Weights of a small mixture-of-experts language model, trained from scratch on English Wikipedia: 80 experts in each of 8 layers.
Below are experts of layer 3 (counted from 0) of a mixture-of-experts language model. Rows are named router (the router's row for the expert), up (a neuron's input weights, with its number), down (a neuron's output weights, with its number) and show model dimensions 0-95. Each number is 128 + 32 x the weight over its row's rms, rounded and kept within 0 to 255.
Before each expert's rows: a language model's description of what the expert responds to. This comes from a sample of Wikipedia text that the model never trained on.

# expert 34
It responds to: K-syllable name pieces
router [132 122 116 146 129 143 144 158  91 172 124 135 123 148 182 165 134  97 158 129 124 166 147 146 124 129 203 144 128 155 118  57 128  72 135  80 123 168 161 201 192 100 159  77 136 155 135 135 126 155 145  97 132 117 164 114 102 145 132 114 131 118 108 149 146 100 142 104 170 103  87 116 118 147 163 167  92 108  99 116 174 114 151 134  66 176 165 143 127  93 115  92  82  10  98 184]
up0 [110 128 164 160 168  86 133 146 141  92 153 149 134 149 126 103 104 125 122 122 158 164  78  97 102 119 156 106 146 157  96 123  98 102 137 117 189 160 113 146 172 101 174 152 133  94 114  93 116 148 149 151 104 147 114 138 101 121 102 131 154  94 107 102 155 157 154 130 142 135 170  97 114  76 160  99 120 162 155 123 126 152 129 109 108 183 118 115 166 109  97 127  88 194  74 147]
down0 [123 109 212 159 127 139 125 121 116 122 182 107 156 186 106 147  88 106 105 124 109 142  95 168 136 153 169 137 129 132  53 125 111 155  76 131 128  80 136  68 164 109  93 152 117 107  69 116 146 124 129 133 121  76 152 112 168 140 136 103 131 152 168 107 158 115 115 147 143 111 103 113 114 104  75 135 100  89 160 198 147 101 122 179 128 152 188  92 137 139 100 180 144 113 117 158]

# expert 31
It responds to: Capital-letter abbreviations
router [ 90 121 184 130 127 115 121 138 130 159 112 128  81 104 158 100 124 104 172 146 135 113  58 124 124 140 135 124 115 141 142 112 101 136 146 110 168  70 117 135 152 125 155 133 225 178 181 113 171 108 195 139 127 127 146 178  92 148 140 156 179 131 128 134 142  89 154  59 181  82 131 115  88 117 125 162 133 121 129  81 158  50 157 134 145 160 208  94 105 196 149 169  93 113 181 113]
up0 [176 118 141 109 133 108 194 146 122 152 165 192 132  57 108 166  90 179  71  89 146 129  75 133 138 157 105 104  92 143 225 141 119 163 102 136 142 117  97  81 178 144 116 134 169 100 171  97 140 136 135 124 115 138 173 112 112  80  86 164 173 116 155 153  97 104 185 133 120 105 132 137 104 135 134 128  98 110 118 118 139  91  99 161 148 120 182 170 159 139 160 139 159 115 129 130]
down0 [127 117 147 117 118  74  87 182 157 119 153 116 143 143 112 117 131 110 201 193 134 138 152 106 141 115 167 142 184 145 137 106 111 153 157 168 115 143 152  59 166  87  63 104 110 154  91 109 162  31 157 138 100 211 131 149 164 121 139  42 179 133 154  94 166  96 122 150  82 114 104 138 138 149 154 129 151 181 123 170 164 130 148 124 135 118  90 108 114 168 169  98 100 126 164 140]

# expert 13
It responds to: Periods and abbreviation dots
router [118 139 144 177  87 126 143 146  88 138 135 147 154 131 200 175 167 142 118 173 200 121  95  75 159  98 128 129 181 154 148 120 112 187 143 121 154 127 120 112 179 125 133  48 134 144 174  57 125 131  93 127  93  70  95 179 133 124 127 120 151 130 132 155 111  88 107 104 195 161 127  91 122 162 212 115 122 165 124  93 149  89 163 152 108 101 158 124 144 156  97 148 109  68 118 168]
up0 [106  95 134 169 127 113 142 118 222 127 115 163 176 136 159 128 123 127 110 143  76 105 110  64 105 172  96 126 120 156  89  97 218 166 109 127 101 148 135 150 122  76 114  79 132 100 139  82  22  97  85 180 131 148  98 127 159 171  80 127 135 136 197 131 160  93 165  85 124 148 167 157  71 102 145 126 119 129 104 130 114 134 158 136 133 132 184  78 152 112 113 120  78 151 174 120]
down0 [142 118 175 143 111 160 149 105 116  93 208 114 101 182 120 130 167 135 159 111 163 161 122 212 107  86 160 131  63 212 101 129  95  77 135 133 102 100 158  97 112 150 123  74 137 143  71 164  98 140 202 138 144 105  44 157 126 139 165 101 126 143 120 110 105 111 108  98 153 117 145 134  91 198  98 156 136 128 167 126 168  92 126 163 156 116 115 110  71 138 122 109 143 117  90 148]

# expert 24
It responds to: Adjective-forming suffixes
router [110 135 172 144  90  68 109 150 107 120 135 189 103  80 110 155 139 124  99 139 132 125 107 108 152 121 193 134  82 116 182 131  80 210  89  66 134 176 124  97 140 145 161 142 165 142 155 120 133 131 115 135 110  89  60 161  94 125 106 113 131 132 159 117 139 140 164  44  92 109 174 160 114 125 127 197 124 128 117  81 171  70 127 187 130 116 185 106 166 191 138 162 115 132 142 191]
up1 [109  94 127 168 156 123 124 171 105 173 153 125 148 141 147 110 125 112 113 109 124 140 161 130 147 121 122 140 105  94 103 172 102 100 156 115 172 190 181 143  98 188  87  66 190 117 171 128  79 122  94 114 100 164 139 145  83 129 166 127  91  76 126 154  78 105  86 124 103  93 134 115 138 179 194 104 163 139 121 154 119 191 148 151 136 155 134 118 157 175 107 169 184  79 117 191]
down1 [ 95 142  75 145 125 130 131 128 150  84  85 123 166 116 143 134 124 119  69 185 123 111 123  77 105 184 174 115 127 136 129 141  64 142 122 146 139  82 146 148 196 147 138 187  92 131 107 116 158 106 181  84  72  90 111 122 151 114 135 173 127 102 103 135 143 129  98  42 102 140 101 134 116 113 127 115 138 135 128 150 158 123 109  61  73 164 114 133 142 137 121 111 119 121 134  98]

# expert 44
It responds to: Infobox field labels
router [125 129  95 143 132 104 122  91  82 165 158  83 158 158 169  99 136 129 161 195 232  61 127 107  64 101 136 151 147 158 144 112 151 177 112 128  90 135 147 150 143  99 142 101 171 141 141  73 129 154  88 111 139  92 130 204 129 154 110 156 232 117 148 145 115 143 136 131 129 155  91 119  69 148 195 156 127 133 102 107 144  84  94 136 131 153 155 135  29 150 128 144 106  96  57 164]
up11 [158 109 116  53 148 138 121  72 116 128 162  81 156 164 126 112 118  77  81 134  92 134  70 167 179  70 136 109 156 155 127 138 136 145 143 101  60 136 128 151 149 130 135 153 130 169  95  90 110 104 128 105 102 168 156 149 173 134 173 167  63 193 126 131 100 183 181 146 123 145 110 140  99 168 168 121  92 145 104 106 139 120 150 116 130 135 146  83 159 145 168 142 101 155  70 100]
down11 [121 113 175 110  95 166 112 142  83 117 171 124 199 127 149 143 127  91  73  56 175 140  92  92 143  83 123 160 121 179 117 147 115 127 144 165  76 123 102 121  68 115 122 136 116 146 126 169 202  95  87 132 161 142 121 162 129 160 246 133 101 128  46 109 109 194 142 165 138 134 168 111 147 187 107 120 144 184 140 126 113 132 101 100 163 133 181  93 115 121 120 163 109 117  98 111]

# expert 26
It responds to: Opening quotes and brackets
router [ 86 209 129 121 112 104 195 143 207  71 124 123 114 171 177 156 182  87 114 145 119 128 144 191 106 112 158 116 164 141 197 133 144 150 136 105 167  94 189 111 107 135 107  81 127  96 146 117  88 166 168 126 130  99 135 177 131 112  84 153 129 132 108 128  72 123 141 105 168 182 119 162 108 121 101 114  96 169 115  89 144 115 119 118 134 143 130 145  93 104 164 127  60 140 129 141]
up1 [119  60 119 127 161 181  95 171 111 155  79  92 106 119 121 120 128 157  59  79 103 201  89 143 143  88 129 118 142 121 129 166 171 162 146 150 153 144 187 107 115 140 180 151 132 101 114  59 108 122 112  97 142  86 191 157 123 100  98 102 103  80 112  75 133 103  90 103 155 110  85 118 126 110 125 155 118 122 110 132 152 109 120 122 150  99 153 123 128 138 153 156 183 131  91 155]
down1 [ 83  79 177 143 168 127  89  62 124  60 136 124 166 162 142 149  93 141 109 124  83 166 148 128 113 147 137  94 173 168  72  86  76 222 208 201 128  83 168 121  78 149 127 146  63 123 109 123 126 162 111  96 129 101 108 155 134 115 128  63  94 113 147 142 157  95  88 146 100  96 124 134 165 172 148 114 135 178 143 126 114 130 180 114  92  77  89 155 145 184 154 116 122 131 135 124]

# expert 6
It responds to: Finite auxiliary verbs
router [105  85  98 143 129 131 166 101  95  94  96 128 134 131 148 114 139 114 174 128 159 156 135 124  90 100 121 142 114 143 149 114  97 141 149 114 212 104 158 110 125 118 164 129 130  83 134 127 131 139 106 124  85  97  91 157 140  72  81 101 117 158 150 164 148 150  97 122 162 174 137 108  85 136 158 105 136 119 110 134 171  44 162 144  96 143 131  86  57 125 183 127 148 141 110 110]
up0 [ 96 130  88 143 123 135 113  98  98  93 140 115 118 144 150 149 153  98 160 130 152 119 149 104 154  92 139 135  99 133 227 118 149 153 173 146 125 112 175 131 153 136 134 134 166  82 119 109 134 105 122 184 117 110 158  99 130  52 155 121 153  79  70 138 128 131 117 133 164 116 182 120 146 110 192 168 139 102 121 106  90 161  82 119 132 118 104 145 177 122 139 140 123 173 139 112]
down0 [111  76  93  89 117 222 121 117 137 167 131 149 117 129  47 174 117 137  84 150 148 103 134 161 127 136 126  80 154 102  90  61 124 114 125 104  61 134 183 108 107 133 117 140  70 144  91  89 180 100 170  81 120 146 120 162 146 142 127 102  69 112  95 184  99 149  99 112 151 160 118 157 129 139 117 139 140 154 139 155  98 106  87  56 173 102  89 132 122 179 155 158  91 160 103 129]

# expert 56
It responds to: Line breaks in infoboxes
router [ 68 111 168 123 123 100 150 114 105 152 157  87 101 127 111 105 181 154 187 142 149  87 139 113 124 144 151 195 114 135 211  67 104 171  98 152 117 114 161  91 114  96 132 106 147 122 133 109 134  94 119 103  99 107 101 172 100 137 116 142 174 144 151 146 119 166 117 124 128 133 116 131  82 114 198 162 133 162 110  63 166 149  76 103 165 137 124 150  80 166  92 133 101  94 106 165]
up0 [139 123 210 157 121 174 156  87 166 153 115 106 186 145 190 134 138 155 213  93 209 106 169 163 105 103 118 133 123 158 124 115 101 111 198 129 112 147  92  74 149  63 159 106 120  76  94 112 159 157 101 128  88 137 174 137  49 140 101 155 156 119 166 152 126  94 111 121 117  99 142  81 162 150 119 127 148 144 102 149 173  74 126 131  64 131  60  96 170 211 119  70 133 110  65 111]
down0 [104 141  81 151 140 168 128 131 131 103  92 143  73 114 167 137 134 105 153  96 147 129 166  99 188 117 131 112 136 181 114 135 125 148 170 117 105 117 116 140 103  73  87 176 130 194 148 123 121 107  84 113 111 182  69 161 115 161 164 113 117  82  88 123 145 159  60 139 126 197 130 123 102  70 141  91 131 154  93  68  76 128 140 113 131  98 112 104 197 161 140 130 144 136 142 102]

# expert 41
It responds to: By, of, nationality
router [117 102 165 122  84  96 123 148 119 163 170 168  74 134 129 207 189 106 173 145 121 113  92 131 142 108 157 174 201 151 125 160 115 156 125 105 121 100 124 148 152 120 116 133 169 158 174  24 134 153 139  65 113  93  93 147 104 120 133 122 190 128 154 132 155 116 179 116 177  95 143 142  79 134 174 147 128  95  73 122 125 136  70 189 106 141 159  89 105 139 155 106 126  72 150 109]
up0 [179 120 148  97 117 165 124  94 112 109 170 171 125 165 162 155 136 120 157 125  85 153 109 145 130  93 122 195 126 102 134 153 107 162 116 180 171  89 120 105 130 133 184 144 164  87 180 195 102 109  71 101 102 170 122 157 149 134 125 127 162 122 179 123 122 124 109 102 103 144 123  97 145 130 117 127 118 128 120 144 184 132 145  92 201 117 179 163 145 150 111 117  38  83 132 108]
down0 [181  90 112 124 141 107  77 101 220  73 149 135 172 173 123 104 118 147 170 102  87 144 146 149  99  96 173 149 173 150 111 155 142 151 113 105 123 130 165 116 139  88 127 135 116 157 122  93  69 129 122 168 165 106 111 144  71 152 100 152 122 161 121  67  79 147 111 109  74 144 132 134 132 117 171 176  96 204 152 112 136 128 131 109 158 138 128  69 144 138  99  96 182 120 102 161]

# expert 36
It responds to: Table cell pipes
router [ 80 120 115 134  90 109 100 154 146 137 138 123 117 126 188 170 149 147 128 231 209 120  49 121  96  95 156 134 139  81 200  93 175 168 152 128 160 105 143 140 172  83 156 126 139 118 176 118 149  99 137 161 139 157 115 149 133  99 123  91 134 160  98 152 100 112 139  88 181 137 139  84 118 126 123 163 134 132 118 127 150  73 138 190  83  98 131 152  88 154 146 114 130  98  73 151]
up11 [ 77  64  83 134 202 100 129 156 171 165  60 121 171  88 121 114 202 154 119 122 152 103 111  97 111 170 169 138 142 101 132 134 103 159 139 118 138 183 160 189 135 131 130 117 134 133 116 172  49 135 123 165 145 104 140  88 122 127 138 162 129  78 148  95  84 116 125 130 100 130 115 112  92 175  57 109 174 146 140 120  81 105  98 104 161 136 159 167  54 140  83 134 100 173 163 103]
down11 [ 93 123  82 139 157 210 141 106 186  94 117 105 115 113 116 134 166 191 101 138 196 105 161 119 105 146 132 126 108 145 155 146 124 175  68 107 132 119 116 169 125 133  91  75 166 124 156 179 140 108 117 113 145 146 154 165 118  98 134 109 116 101 106 100 143 123 173 161  89 116 133 138 127 204 198  94 154 128 141  85  67  48 161 110 123  69 150 137 144  73 121 113  64 143 113 105]

# expert 45
It responds to: Preposition "of"
router [ 84 101 127 135  76 114 122 147 113 172 172 178 127  69 138 154 195 146 163 140 157 178 110 100 167  90 165 120 182 131 146 122 115 154 105  71 224 147 185 161 141 131 201 123 103 108 122  82 150 109 152 126  85  85  85 186  31 113 106 113 181 131 155 132  72 108 142 116 143 163  76  96 124 138 117 156 128 121  96 115 151 154  84 159 129 146 149 175 109 130 150 168 116 127  60 138]
up0 [179 132  34 152 114 108 113  81 170 156  98  98 186 135 151 136 157  75 157 165 189 115  69  86 110 135  97 186  83 126 127 164 107 137 145 112 109  97 110 101 126 125 148 112 179 108 146 117 106 156  77 125 106 156 118 108 115 137 152  80 116  80 161  92 126 139 131 160 113 181 190  82 163 150 162  77 121 111 105 158 107 176 127 114 106 158 163 114 106 196 124 130 128 135 120 117]
down0 [106 112 183 105 137 133 156 146  81 127 147  60 107 132 103 131 113 120 124 127 179 176 117 167 153 121 122  78 115 159 120 106 146 134 114  74 128 123 141 122 176 158  92 125 126 119 107 111 157 171 163 121 134  81 134 132 182 174 168 137 159 132 193 164 129 135 125 137 103 105 139 114 126  80 114 169 145 180 120  79 116 151 162  87  92 141 105 163 137 178 122 111 121  70 122 168]

# expert 3
It responds to: Conjunctions and modals
router [ 61 179 164 165 113 132 102 157 108 168  82 126  82 162 140 136 165 140 114 157 148 122 117 132 102  64 156 185 140 121 132 140  99 103 155  92 182 117 125  95 140 132 149 119 124 118 108 130 109 143 140 125 123 166 118 189  58 136  75 131 112 137 117 151 108 142  89 115 146 178  83  70  76 164 175  97 116  68  44 117 157  42 130 134 116 131 177 152 132 159 138 167 115  54 150 107]
up0 [ 89 146 168 184 146  94 144 131  95 110 163 113 130 166 127 140 121  99  99 135 134 104 130 128 162 181  96 158 128 136 120 111  89  84 149 145 223 134 105 119  92 115 128  77 164 109 136 149  71 123 177 111 171 152 190 114 118 110 121 153  97 188 111 153  78  95 123 147 165 102 131 136 185 155 108 134 120 123  89 155 105  94 155 208 159  75 117 143 124 138 181 115 169  83  68 127]
down0 [121 179 110 119 140 144 158 158 163 106 154 155 105 116 128 107 121 178 136 111 153 130 108 145 133  64  85 167 141 178 114 182 100 133  62 149  92 180 131 122 176 137 145 170 124 149  91  66  99 137 133 110 178 129  86 100 161 157 106 129  78 145  78 121 117 113 129 126  99 143 122 134 125  96 117 101 105 130  91 116 140 125  90 187  75 129 173 126 149  66 125 125 156  75 183 171]

# expert 27
It responds to: C/ic pieces, apostrophes
router [120 149  74 109  80  44 124 113 123  97 177 120 138 106 194 140 137 125 109 132 130 163 122 148 129 153 171 110 100 163 156 160  66 117  83 131 145 174 139 141 207 129 140 113 132 127 187 158 161 113 100 112  75 138 122 136 101 130  92 118 143 136 150 148 121 145 151  45 145 136 108  68  93 101 129 148  95 130 139 127 215 147 121 176 122 102 125 114  83 124 210 125 134  52 118 187]
up0 [ 92 137 140 123 102 116 110  69 136 170 130 115 162 139 121 159 157 141 161 157 126 204 159 138 142  89 143  63 121 152 136 122 163 118 119 117 127 123 155 134  83 131  82 134 171 100 174 128  72 144 173 174 120 139 167 235 200 137 113 150  80 105 102 103 155 111 154 100 176 117  72 133 161 123 116  93 124 129 119 119 111  85 147 156  89 143  92  94  99 159 188 128 141 109 129 196]
down0 [130 154  97  95 136  87 168  53 131 176 146  78 107  62 118 132 120 154 150 127 171 119 158 114 110 128 134 130 108 113 220 152 111 148 121 149 114 145  85 136 102 103  90 165 167 131  87 101 155 139 187 139 107  68 169  76  71 144 124 125 159 140  68 132 133 147 125 143 148  67 171  62 182 143 129 170 146 139  63 149 164 162  85  98 159 163 129 154 131 145 167 146 157 105 105 166]

# expert 50
It responds to: Section-ending line breaks
router [102 145  99 171 138  92 107 169 135  84 134  92  94 131 122 141 122 128 153 138 134 128 135 105 151 120 207 164 124 157 162  86 110 104  72  87 123 136 114 143 102 144 141 105 123 134 151 120 136  85 132  91  79 142 112 145 131 101 149  91 163 121 144 161  95 109 104 136 151  98  62 175 130 144 143 128  87 128 101  72 169 132  93  81 181 161 153  78 129 131 100 107 114 108  84 180]
up0 [103 105  88  97  83 108 132 107 122 136  93 101 129 166 135 100 124 152 143 162 145 139 171 166 120  93 202 105 129 174 110 118 157 131  60 114 155 182 133 162 129 126 136 129  83 105 123  93 105 190  90  94 162 103 115 159  87 108 101  91 143  74 174 162 113 195 167  88 128 102  83 111 139 133 153  97 129 100  71  75 151 154 124  73 168 127 104 116 144 177 131 139 104 168 142 109]
down0 [162 110 101  70 134 166 130 137 136 110 151 122  95 146  75 138 105 133 110 121 131 139 111 144 135 149 131 104  84 109 107 125 138 124 124 129 106 116 113 187 160 117 171 140 180 146 147  83 148 149 109 117 125 147 149 154 161 162 162 145  76 160 120 175 127 174 145 114 155 140 128  77 153  96 150 157 120 162 110 104 131 142  85 134 153 125 147 156 164 111 178 209 147 151  92 121]

# expert 53
It responds to: Name-internal pieces
router [ 97 100 120 164 133 110 115 137 166 136 110 113 102  78 155 143 105 107 153 166 162 113 122 140  92  88 107 123 135 187 135  56  83 124  59 133 142 145 132 117 169 125 190  84 122  72 144 135 173 170 129 140 101 120 107 103 105 107 141 101 110 147 149 168  75 189  74 119 125 131 113 151 112 113  97 110  85 143  90  17 169 105 118 137 129 128 120  55 114 114 132 136 149  65  80 159]
up0 [ 78 153 168 106 140 171 113 166 125 170 128 128 106  91 176 147 106  78 104 129 153 155 169 104 151 139 134 144 184 124 187 146 103 136 104 109 107 151 128 130 119 106  81 178 171 172 157 131 145 164  86 124 115 141 116 109  51  99 154 147 128 115 124 168 111 117 154 120 111 135 146 162 142 107 115 161 122 116 194  96 106  97 115 167  81 182 133  82 122  88  95 114 100 130 100 156]
down0 [177 182 157 123 129 143 124 150 117  62 124 186 135 143 153 129 171 133 107 125 143  68 139 115  98 110 148 209 174 144 159 139  98 155 140 109 107  74 119  99 133 123 128 175 143 128  80  96 139 128 142  97 114 118 119 122 128  71 133 148  98  88 146 178 151 162  97 107  73 172 145 150 130  84 153 156 146  99 216 113 115 145 126 153  92  87 127 104 105 142 134 106 135 123 165 139]

# expert 52
It responds to: Place name pieces
router [116  95  67 158 107 154 166 154 141 117  96 183  82 139 120 120 152  74 104 181 186 109 140 121  74  79 118 122 153 135 136  87  81 168  77 114 114 142 120 126 159 151 129 132 139  71 126 113 159 133 133 134  70 125 124 117  96 121 136 152 142 153 136 144  85 131 123  81 117 190 117 136   4 143 110 158  67  94 122  39 151  88 165 122 112 106 134  74 162 147 108 152 100 122  80 157]
up0 [136 143 137 147 107 158 145 106  86 142 169  82 160 134 136  92 116 157  79  91 187  96  50 122 143 162 101 136 138 129  87  72 133 110 122 149 168 132 164 178 104 147 156 106  62 179  88  99 106 143 155 106 114 145 166 102  64 112 165  93  81 129 117 111  84 176 152 122 169 138 144  86 137 130 151 151 148 126 149 129 157 130 162  90 126 117 147  48  83  86  83 185 151  54 102 128]
down0 [102 138 123 104 104 139 165 121 145 150 169 206  70  93 198 117  47 144 137  90 122 152 121 172 105 169 189 116  99 126 119 144 112 127  89 101 183  93 126  79 177 158  94 149 150 115 126 139 191 147 105 133 147  92  93 181  97 158 182 104 148 126 126  75 142 151 139 195 115 156 120  94 159  90 132  93 102 104 105  97 118 143  91 143 144 113 113 141 127 165  67 128 109 104 161 176]

# expert 23
It responds to: Word-start fragments, brackets
router [142 129 115 184  93  90 168 205 138 143 170  98 136 144 128 159 160 128 164 126 141 152 152 101  63 120 126 129 124 190 168 123 142 111  95 116 100 181 147 117 116 149 143 146 169 111 145  96 117 147 162  83  96 128  89 137 118  97  94 176 162 133 110 174 120 134 155 111 107 159  97  94  77 147 235 143 157 100 121 144 108 127 102 108  80 115 119 124 116 138 156 130  89  80  97 158]
up0 [136 152 109 183 112 104 120 165 124  92 106  91 145 138 110 145 143 148  59 101 149 155 163 125 144 100  90 108 174 150 159 164 137 168 148 121 145 135 202  86 111 111 104 145 161 113 101 110 113 153 106 160  87 134  62 151 116 103 107  90 111 121  84 118 140 113 117  81 110 125 127 107  74 166 185 156 115 118 106 137 118 153 130 170 151 107 137 174  85  60  95  92  68  86 191 138]
down0 [ 89 160 142 197 150 125 141  85 129 120 158 116 138 111 173 138 103 197 172  74 156 130  94  90  82  74 133  86 158 191 117 130 141 158 136 142 124 114 179 110 116 153 139 116 179 202  93 138  88 133 117 182 188 151 133 115 128 146 140 163 152 107 127 115 149 106 132 133 146  68  99 135 174 148  75 128  77 146  88 217 155 131 138 100 136 122 136 126 124  91 111  88 176 171 106 104]

# expert 33
It responds to: i-ending name pieces
router [120 156 110 207 130 108 116 108 144 187 119 139  83  79 159 164 147  97  84 136 146 183 155 148 123 123 143 184  90 172 171 155 164 101 138 133 213 139 156 111 114 132 147 112 136 114 115 145 174 133 145 101  68 149 150 121  82  85 153  72 196 101 128 163  71 182 110  99 153  97  98 127 148 147 141 135  90 138  92 104 203 134 122 157 145  75 179 154 126 101 160 121 140  72  84 136]
up0 [133 130 150 173 151 150 118 108 102 181 141  96 111 157 144 157  90 136 119 168 139 148  95 141 129 126 112 126 146 174 198  98 166 136 101  81 167 107 118 127 142 121 140 105  88 137 135 121 127 134 152  84  90  35 100 172 123 129 140 147 165 109 126 115 132 169 168 148 143 154 134 152  94 133 164 176  96 135  20 120 111 113 168  99  91 134 112  85 176 137 114 157 125 109 168 177]
down0 [140  56 150 188 132 107 163 133 154 179 109 158 100  95 112  66 125 140 179  92 133  96 183 166 148  92 155  87 112 157 114 127 114  94  99  77 105  62 172 135 153  71 149 145 122 142 128 128 107 148 142 168 204 106 150 102 169 112 162  93 192 154 125 190 146 135 155 113 138  91 183 102 150 183 116 119  57  71 178 203  92 141 128 117 115 144 138 130  81 121 128 165 159 150  96  94]

# expert 18
It responds to: Conjunction and infinitive to
router [104 159 161 151 117  94 114 162 135  85  78 141  99 144 169 154 121 126 172 165 141 114  95 135  60  75 179 133 116 119 137 110 123 148 160 112 163 162 112 103 143 139 246 151 107  95 161 108 107 164 170  97 128 142 140 164  87 118  62 119 110 163 143 149 110 160  82 118 137 109  41 114 112 148 158 134 100 105  84 135 147  48  90 161 105 186 167  97 165 135 126 172 115  59 138 130]
up0 [124 137 130 115 101 125 129  93 132 157 144 116 163  87  94 195 139 121 125 115 179 122  85 180 129 113 185 177 124 163  75 114 119  80  92 113  90 103 173 141 173 128 176 132 101 112 166  80 136 162 101  74 123 167 133 108 107 151 143 158  59 104 145  95 121 112 205  54 143  85 122 136 115 153 134 194 158 109 115 160 172 117 144  98 167 189 155 102  70  87 107 165  77  69 107 148]
down0 [ 71 164 148 102 145 144 119 195 140 100 175 151  65 146 144 157 120 106 157 119  77 153 115 153 125 117 173 104 122 118 182 119  67 129 167 137 125 172 130 198 168 105 187 157  87 150  71  61  90 124 103 138 132 173  86 108 134 154 133 120  47 123 194 148 136 121  91 111 143 150 143 158 146 164 186 117 150 120  82 121  93 165 151 191  97 150 161 174 136 112 122 181 114 162 105 130]

# expert 9
It responds to: Decimal points, coordinates
router [135 134  82 182 148 111 181 148 122 129 194 143 125 147 166 143 209 147 114 177 179  83 152 102 107  72 140 136 114 146 147 153 103 183 145  98 113 139  85 109 182 124 144  81 142 104 156  62 161 182 125  59 121  60 149 146 120 116 113 109 182 136 106 146 121  94 117  92 207 128  96 118  83 198 183 132 101 131 141 101 165 108 113  97  79 124 165 113 117 179 115 110 125 124 140 187]
up0 [156  99 112  86 166 160 181 117 135 193 105  82 137 177 112 117  94 120  99 113 123 104  89 135 136 158 173 173  94 159  35 138 147  62 166 114 139 138 145 124 119 113 166 117 145  92 120 146 102 139 181  79 141 162 117 147  88 174 111 118 108 153 198 127 157 147 136 107 177 226 150 133 102  91 145 124 162 118  95  71 152 136 116 149 133 109 161  93 113  76  95 126 131 135 136  93]
down0 [105 107 113  64 130 136  98 137  92 100  90 138 108  98 163 116 185 113 105 141 122  98  88 204 102 154 169  17 137 145 106 117 130 127  56 104 100 141 111 163 121 141 149 165  98 117 172 152 134  96 144 158  92 140  86 172 178 163 164 101  56 120  70  86 152 146 128 123 139  88 171 135 154 160 141 117 151 130 195 157 140 109 130 151 144 101 139 161 151 108 180 143 169 121 122  76]

# expert 39
It responds to: Foreign name fragments
router [124 114 154 135 122  91 149 150 139 182 115 116 133 118 116 165 106  91 115 127 140 180 122 148 142 109 158 178 137 199 124 125 167 145 103 133 167  96 187 116 138 131 142  99 149 117 136 164 148 132 154 104 117 108 128 115  58  93  66 139 188 128 200 149 139 109  82  93 157 113 128 131 132 164 112 163 107  99 115 149 135 132 152 116 121 146 156 149 153 103 145 114 111  62 138 108]
up0 [ 61 185 131 123  99 149 145 133 134 125 123 143 138 138 115 123 150  35 131 169 145 160 152 129 151  58  58 120 148  87 139  61  65 108 174 154  85  53 134 102 120 161 127 180 176 102 122 165 159 112  81 134 144 171 134 136 121 131  61 168 123  93  76 193 141 130 182 148 168 104  48  98 112 134 108 122  73 127 146 149 146 158 113  70 141 108 141 114  88 131 113  96 126 162 134 132]
down0 [107 128 145 146 120  88 128  89 206 114 182 154 105 161 175  79  80  92 132 122 145 149 133 175  82 110  71 163 133 152 142  95 110 149 137 114  63 115 119 188 134  71 149 174 103 117  84 167 147 149 101  64  82  93 105 102 154  95 162 119 153 102 131 141 125 112  79 118 128  96 119 148 135 109 172  90 181 109 138 142 101  75 209 135  94  81  74 148 130 143 190 123 118 151 108 147]

# expert 22
It responds to: Non-Latin byte pieces
router [113 152 152 150  84 136 177 169 124 131  97 134 124  65 121 195 162 121 113 111 149 125 142 137  80 102 118 123 183 146 156  77  75 164 130  93 113 144  94 162 168  93 159 153 146 102 214  94 104 160 138  75  68 138  73 164 156  61 118 177 146 123  97 148  51 125 129 120 116 138 121  48 117 159 112 121 117 110 123 114 150 130  52 156 144 144 119 121 100 191 130 137  90  55 115 163]
up1 [146 110  92 132 130 119 134  93 164 105 114 116 129 146 102 152 111 124 106 191  87  92 108 153  99 134 172  88 122 164  97 123 106 141 179 138 158 134 102 102 107 150 130 102 159 147 159 169 144 210 193  97 136 128 182 126  70 170 111  96 141 148 108 154 107 110  92 108 119  89  66  78 168 111 148 100 140 150 146 134 126 127 160 133 136  80 188 127 116 147 123 200 157 148  94 118]
down1 [106 115 108 152 114 167  97 123 112  93 148  79 138 170 122  67 109 167  99 144 123 111 104 175 125 109 112  80 100  81 142 161 181 116 114 113  94 115  99 152 106 188 154 121 161  79 101 173 143 178 129  95 152 152 127 179  85 101 161 125 124  99  89 109 126  59 174  99 131  93 127 141 161  96 122  90 139 134 166 125 142  95  66 137 136 157 135 127 178  63 131 141 112  74 200 114]